config.toml
n_experts = 64
normalize_top_k = true
routed_scale = 1.0
balance_bias = false
lr_router = 0.00283
optimizer = "muon_variant"
lr = 0.00525
beta1 = 0.9
train_tokens = 505800000
Below are experts of layer 3 (counted from 0) of a mixture-of-experts language model. Rows are named router (the router's row for the expert), gate (a neuron's input weights, with its number), up (a neuron's input weights, with its number) and show model dimensions 0-223. Each number is 500 + 40 x the weight over its row's rms, rounded and kept within 0 to 999. Numbers have three digits each.
Before each expert's rows: "mostly gets" lists some tokens that are sent to it at least half of the time. This comes from a sample of Wikipedia text that the model never trained on.

# expert 58
mostly gets: " s", "ec", " As", " dec", " Fran", " Sec"
router:510480559465548491563518484431549444539518474493475425553521500474524526501486545480463522503410533557568465490506470549555534436533532521507528506459497500527446511542472478516539565527505550541407520543503513501544480509495487474485521416526532488498583531500483510538487489553440539496480519453501507438413521546471522492458551500491467496573468511487509452551440557472401465460527430523497530528532538552508527509584521481552519491450472517545495456525476532471504512502483489549521431502468547497464521511479470535551498517473568509567548514529516535464456485517503514520597516471478496526509557416591568496542545524458584526551486533488572549590539459541596409475457
gate0:524530489509553471475452521572567529546533482466538497497553480484453433503487450503562574439496492450508559542498528502521505458516521465410476472505517499487557495495476580388545446466471538384489454501529448528494427504580514495507498470472574471513505592495544461533460488544451506469537587479522507484485470451513492541528487489510506522510534478564519432548489486502528509467517534391488502514456507477531479440464509453528446520483538493538455522509485545525492536559566553604457467507547525472427532535539479489518519497481537475458540536503537484505556534454518418470492535528505524512422531545470552558517531473461556579475476463431451556535432555464519525471447
up0:541561471525460454565549435482526529455462520435518492511451528496509502501505499429464466496554497501519494525544491531472518498469435500577553491484464510555490459449505443475531540474488490432504519488568581553485450503385495582522451511495526584518519527468469513451514557549541578544519502529479505502548612524496398536503557435520469565445544449559517501523567538514472519371426481473524502431463496483481502483502510560455579465454517529470457540579474483457510469508534481446536477503544544477560506472520505521512559479482531501529466543500485525516480520534512436525563486502524440544523488444450472522522445412444461490498502488493558543517468558509466470480517
gate1:544532469494490532511512427467512511501467462428517502507526499472474426505513430515480527388474431518531442518577508526385542487492472523483528511505529493442496497527544537493490463478491494534564532420466503499461511461489522497535530423449466471403502522535530542529515502537499504523489412469525492475487518506542424521501496573506388497532465498503486482476474579477505562504430430614464463494541527548452557498449478489503402470471466472582578486492537540549541522486492490504439539492505410477437490554433530431490484481577541519495533505507507440469465562433500457536520491523542484476510473506553563525469501544435590504502529524524434495505456509490474488484509
up1:525484434512464465485510435504508495541488431499473515523489498447489491530465467480506556465486516533427461578548540560396532467387425570488535494483511492534494526576473480540528600496496450464515519493554476560433434452527485510475585545510436556474523493409509501457507516539431502496496482445447540513496514554522493449488529508509444559503551488486602589470463522605533481484515475506514499465446477485460427521486512461556484508496516561484495505498462500514464428489523397481460523457487555526488422524514532401522494528448509512555488512548481503506584559513525467461492519498487488537462553520509530526524512505514531449507542571455500487513426514454510438478478
gate2:502551496445467537397461489487471566506541460549543496456506490509500446507509522465507526503518440516512485478498483493538537542495456502470450417554586519489504489497476501548470467476538549499573507496502493557445620523502585472553519448472523520504553513538449485432473504527542499469574507412489511467508449561514504563499499453518501462540477476502515477561482572548497474460485458600535488543484509549457519538548568551462440469532530505578427485498561485445509577489484523559523535519530534479525517453564495507464525448453485564485499506466528505543489550494494561479561406433497525482630494546485470478446490524435470537535551520470485495472506464428572482496460
up2:492497508507457481453497537493461510499407533607525496483516544571491441537488480480537468451520500526483478490498502488497504528406487475532494536438502503491513391478469449508505527493511513436523476494439553541569471504479479520488452532488550516516633545479547440546555516532461560475497537551537510487545603479471528545496427552512509437502438554458496423456492507497557491526486521485429545473469537481462484564468560429493534458451484447510452518547503497455512502518511471495487451494568563466550444527521496462531483409458543453462559436519489400509530469504477496508489472485380445495452500479480574536494449490470508483471575521523546512536514520492436542540524
gate3:472521404520487490501503512448520429507516499440542510562541441484521436534458546521495520541478577494498527517553453441465486472627523491606501552487519473451524528522580488548545438455577535549508530492510494508465462460530515474511542522527450525481444445434510481465542591557533504519543487474481555473494578547383528508533511498495556488511534484563519546524457531512514491476435445541545534470560525441418492490472453521533517497386494476506516536448489497496520521485529537556488517486462450468535521488474553536468458482470495508489507498372497498489417481516531412584510497498549508525462536455482483504518475496505519493454461495518512476450466603490492526466511
up3:489503495501433434484533515469484428508473509471549516545468478511545487505451463541450483525510511539433472541449585488513514535518412487498420532416473444562481518545557480508502552415550469575478465476489521481443542536465534507505501549428565446493541484545528505499524471497440517511561488471544502488522471520469481484471425536525537559486515480466544482487520537502482452487484523457453449562554518567492483517458521511448423528558436479547538494498531477503548543526493496428488528524457532468479488571535524447438508566451544544483532508509556411478541439469540525499508501511491474513515402450459589518524480516486528506609537492437508511508569443402538544515421
gate4:545567489438530467495462458451562503570456548498563505571569471467453538547521543499454520457439495563548537460455546421534471544537508495507429496523526472485450479470497511548499486548461555498480451608528522505498457478510527515511529558459533531406587473449547455492491504494500471585544453452553450462432456547585487504497477491509466546490470518515421526559500584560537510514507465495509500500479511534508494567491549515507469496511498515512526556534559519492470503529456553525532436550427512462476474567511465513502482485423483504424499487451527411540535481553513457455427519533529515512474478549493440509468534472368530462523484463490516484496459538484498478532436
up4:549535548483515538537622551536533429505411485528509474545482493522523514507520456557429466411460499478488563461493537539419534529530496475491474506509509512521504433479482497481625475491538488493484546611502521520511482496535464454575499570521498487461522481560515511444462482477507514514525556421403461487486489502549458478489443558429492440464523497521457525556484527578495491502500545505507545489506466489475537506524562536478489463422492462442531478493497498449504464579504498516536480570417499502361472518472508501520554500494490444492492458495500424524490454519483505466505514447487580474529470443477539464525450536453517536527434550535505471433432475496501494421484
gate5:393473531506519529530440481462463509432505576460528511495484535559497603515531529486496543467542456485516503501471426505530494419540499559501501449489503535585461484413479527497556432538496423545516499582495485431435494457499589539458481516462480485517471456573534497517514532481460435416479511538485457463442502416525498523531486572477489475542477497477507482488495514518460470465494518400502460457579509576488538446498490487494596485444524450497468472510526531562560457463559524540513495530484534454549481538476474532490575504488593498478403481533483523487509508513468518497490478511574437498534504519528507488482462504458433578503553552579460528512482507482506492557523
up5:440518545498472577494538460494468466543491531505505470515503482517488577493555533502497538531490448581441508580512553526484465573494508524493509541483503495489469573534503494464507496545464492532480414455440599477488456394557548443506521506550536523506486454536537425601518490498457490507565482428559444479445467482559520510498545526548403498463507545491487546587507476472579456525521436516523459528551466466470466512458569483497478506515524451536506575537578519516488491506533542551508527517422476451530501528558547491519521504445533479522475405493474508544456567436470468517485536509479517553498590495474523584454484524532503509494526514486506519594447480485491564516458
gate6:567522603536452432511502503457522498464419467487507520457456447498498505442513494468477515393447433504449507524513502489524497476557572515451607423552534485476455526496517468445417491611495487499460503557515447440543495521482532468489462497455531451457521486477420535498492539573515443432472491429564531533464543518543536529508396526510513450513492530501485497541483471513393538513480436530464502557525489530476512537504513504530530600464517517560485541447482461514427487550537540457471472448559503498511426475520537521501454538493476513538421517497520458496536441531524456506590474475513537460532494468513495475493503454519464447539515507511501497537464590527492511525533
up6:445484484534492532488522497493512470555517502540572412576520515570505477538470511547553429500528507529498495412524515533474467477480489516569534529487530552547528462485524501470428489457490507463557517444523537500462453480588512471517484562543489547457503500532541467550465551478522582498464459498583426410519501500501526519483612514554504494497497443470596515469455488489487520492503561522489516490477452472574476551485483462546494483573514439454535474516484552507551512522490475450570529507512518471540502541589471537519439489537561464446504412477528524516431490561464489551537561400508467541506461590415512552512468530495530526490508539547512476451429517559463487470497
gate7:398539542565501441482483450513553510503515486509495520517483401569537508499518487536465421380521446508510499496523537455459504444504550562525578487488427504500535526472522497544484464553523492528469443480524550464559489510442527471486459442448497510533391460470480481542454508524562491458499438519540482527505567506452495460454558516533482539503553479545514568533473511507447539521466519430489476515452513506469563558588501525406476476477495520517546469522557389529470460562480524459509517461541486435524429540525505536488507456511508468506509525463509499478402570489431506516533472515442452561528512455494459415540557512492528492508555554492500553514473487480464459461529
up7:517526478450525593487491514423517462536492521463492485464497451466519479469482523509475477458530435520525511516560442531375488524500490456531466582487504472469570555527407537458525482475509533513509468518523475578604500444508497498519510481488528498484512473500518543519491479497505452555501575518504567517501609489512433535496466457500448493609566539492524454436529447465479497450531566511512561544477462476427439481465504514541534515455472455519442483479578566514517552462565464454548479466443511546518473500522498548514452485502498496435499413518459494477529448505475469469415534480528442452519536560498523547490496532515461518476561429399555512534511544553517445510533
gate8:472591600515505450560479535465482511499505522568505544517509523541523481504496501480482525445558478539476423432442474477559498458540467518611414478542536545465547487460455516493448491544520509514517498527562480477514547488460526512493530449537461596525571466516447546479518522605505455557493466526509469475536516421524515534514470586496517584535515521470457454525506552516443474502514597521537477476454498456537535489505528555448593525427520463524489525446477538542472500506470527575521438497470470527502485488553485472438499498489565546508454532509555508447515472532490585422511570517454543485447469546537422478417478457527507523495516510551476500520467494521486552488466
up8:445469521540431485558531468478479498459472547524527486521577555498535478549517510473523558454605506520512464503481494479511537561544445452551548494440515534537583539499500486555487556500490472429506544507477498490499494491456502526560485532498522529510469500460523504494473568457545478557490468547454512426505471501479490439513477495454432497516373479516562438561493491485511495457543541475509514499561474437507584426519528527539505510482517468510536526384504567486520418449500461495550518472547583495587460477463539449534453477489517424516424468489518470537463532458537556438473457499512521542458550540474477521484528471532504471580431445446394456490448498495519486479464
gate9:507447490510480491472502541510503468462501485520525533526515528556521463463544559520528529543533470508477526462516559538490523454600499508543418517486481552536577553522584492472515499432494397527494482492481415498496497519493456522535406539471462498467473482547463541381540510463493487360478524441534462491507531523502509560478552494518488576435535442498493511520472530486483459535542493465457483462465531538487511468507472409531541473472504502537586523559482523461555460525494520516479557474553432555493500541459422508494462468479587444439493467545489461532495485446484563497511528487427509474542510473548560519504465481464474471445445559398516471582452512507531472492538
up9:516483417477457448589457463476505516582554562527481419500449470423507400491569478480476499491450478503503492491522526462489428506434498563527505483478541512516568461549434504512538524508538511467642514532421442517516454504499516522528490544494548467450556519515514466523552540507517532521544478596534526563486475506504498528532524494494529466475485478454564447483542510550543497498533515558502491507494455568478492550500495510518397479525530544483482494470529531503541496463523393574531426483508523561512479495434511497512465549564467498491494448463511430514524522535471459535497482484521453408523474530560474553535533519489472570548560460515493550532442578528499489575527
gate10:465495552516427385435492525449487493479483512497528520485504480520458468528502489479498494544515525450490458562480482458476474445496456481557503455533493489468534554430559543498504518485456412652448563482533588469512577471468466485469511515547489512500562532511459468515521468508521520589535468473439506445526482577484543522518500555492548450498487464554500521489469488560471459518487539498529518600471476542542525508541504565490458472527489515478522561463435496470480532520501522437479557536515506557491516455498527526545459463493519511540450501582532583507492572495481480411515511483480527493559486454538396392518540469463474483515425433533558531466547505501435510526479
up10:516438543433531470460457558531481507493487517457518441523523491488432445535519517495477529552537446514543489538510498482527538398457505470569430500519500506523464483562503486498488517500495490504465427455569502500577474437489513424425474477533440493516455507472497562426441460449527511461476532558533469490493474475478540469498518542484502419447548478507495478457427519428483509512484534383520550495534518484498494525499461525483565476518519513476471519492506569519435513444484487516411504423473541470558540498460571542421453484498490519505522516496499528468540560463456567509522485492598458470521573423545477481554498446510528535487470450494554586458494437537509402581526
gate11:468502578466553502468528474511469556468486499529525492489535479494544596504485536476467493433539509563549520485580499561430521551488579470550542528503559555458543485480452576541527488485438504497426515553535537518581486496524509367565503486465515520505492505478555513502543560465540497533514455557512493516510578487497384460504503506494567482540505469545454517509538432493517474471471535489572503409458490575535562504471503484492441447508497473505543497528512494520507444505448570500533439483524494506522491482526540475536486543568410494470570516533554486523510519506496494449436549445464504505500485554515499466490520444488567510524455487469545505614576476485524536481410
up11:517450483458446549478451425461494489549563583479478530436488478503488420550540475489495509558501521525479449471435443514538453462419526506474453506507506510505449479482500459518457518483510512500509426517425470548462592513529511488476495540483508358492524555444480472526478447499448546565498556441479485420533477499476497534521537510476482569528397503472525508513538522443475522528493508493463515517475525518462540499510461499447514509518528515563585491562436473468538558471484509549516486506533428513464435449485542447519469461499463591563466526448519450487468513522515476494572502517493567497546506434601458526490480504416436378487468502500510453511534473462492473520516
gate12:551561508513538463599504454498518580545481438536513489466550466478543471502492505564591523535486443535572470501528460463510516516499599558467529551541491528512536445391475508524449526541537614535521475502507455478439512510450484474532475489551460572494503525581442473496443482531512497519522458519562496482477477536537377558567515450528469523451524516468491488577484498505474518599431511582519482459515532512540532566520469439493544474509528472505524480519436559463499513515512443447543505479511462484475442505518515504472451487481501542420449448441486504478489530482517576447525495500487482545483512520535456569461500549463526447585478510543550483529539480490499541532490
up12:487539422528490604446609490528492495526499522416507510486515490429467581516504468458525533519557519478487500506464511496493472472460427474544529515446545492491514586543499489518518502477503537490519486505416481557474490478506576509478476481477555501489477566546478475463488551516538574504512538441514399426514550529427488580528516611467459564471540509520551507545527483480490451479525517443511502507522457436513437483475525522603542480515505535469469589459450484512523442466466444520526519500476408493536500433414545498451493496447520487466487508447503457473410539488494537472515583457492552470453508520442491477541501463538507481468462497517463503524461519409566481509482
gate13:463511569516484500470505570465461554554508543441495509473492482486484457490560510457462545496451456580515512496475582580502534424510512495504538494560517502515550513427554515467517510500495557559456482464504539477471516542472516525481483512515439500511531585446477527565483482536381418466538505466598500499484420487493478581496547514504460485504464531512482468488546538524418521483451557480473510519478500542500463526492463497432520533542524517483501600575469447529427547551513524477414562462538451446499521503436507537509468488466454540531475525470550523517530593480468483522467527543555535469603534543555413538547513522493553507480536463483509488534481463513486562558446
up13:462482533478485489499513463521522432469528458565484418550543486493557519542458478510466534451488437527432527517445508542524494513527472481494481563513508525496440465476502541450471550444453495459507491507408438506530434464534476526516554465533482474487413526467452493466480467560421570515462515525499506497539558510495500498500420476529540530509475532478520517539433481475490525454525521516488511494473456425544542473517520446566526531447513499493485471495495588506447493551462546519504478534521476486465465515472519544430490558508523477488557397497574479472431462520480498464508535461490526520370572475532594511504456511565522507507537634472556465400411550467525535517529
gate14:485537547506488476540425415407451519525492485424497541491468503488484520487592495427465596443532474557495493482507470511435496480529519513419503509507550476578485571481524523498481511593446545481479493492598500504494548481514472467486578535467452493494575530472520473448471477509548468575472570465522511550449566519498447442488479481455505481459529503476497471474482516535502503522442510491510485516545503493493433533516477504458549520497536539503468524508512434512518518451555566447573510478588476528515493533454534544524544472461530542469500513407523484548576513398498517501408519492519593569426510456518527458454486449494503496460477539510557516572501559553453504467540
up14:494593483465486637507513550537513506492491515558548456447533464546505442501575464462520508523525506483557523431520559509476497490578446510448533498488489507475458460531537502517481456480539434468506488520534529487523533508522492482573611442456526443451445479448463446492517555470470556538523434416466487466542498505522466489517484514570494508488569498516495505554448482475534463513518511471529488451468494454545571547420447550485469549447536506516518475510531515479490493618477498562407483506558565485549467563463503510510509487540498482561471475499536454520420483485531475495604565532437498490475565550469523544485554544519516450500501479530578510519495445447499494436503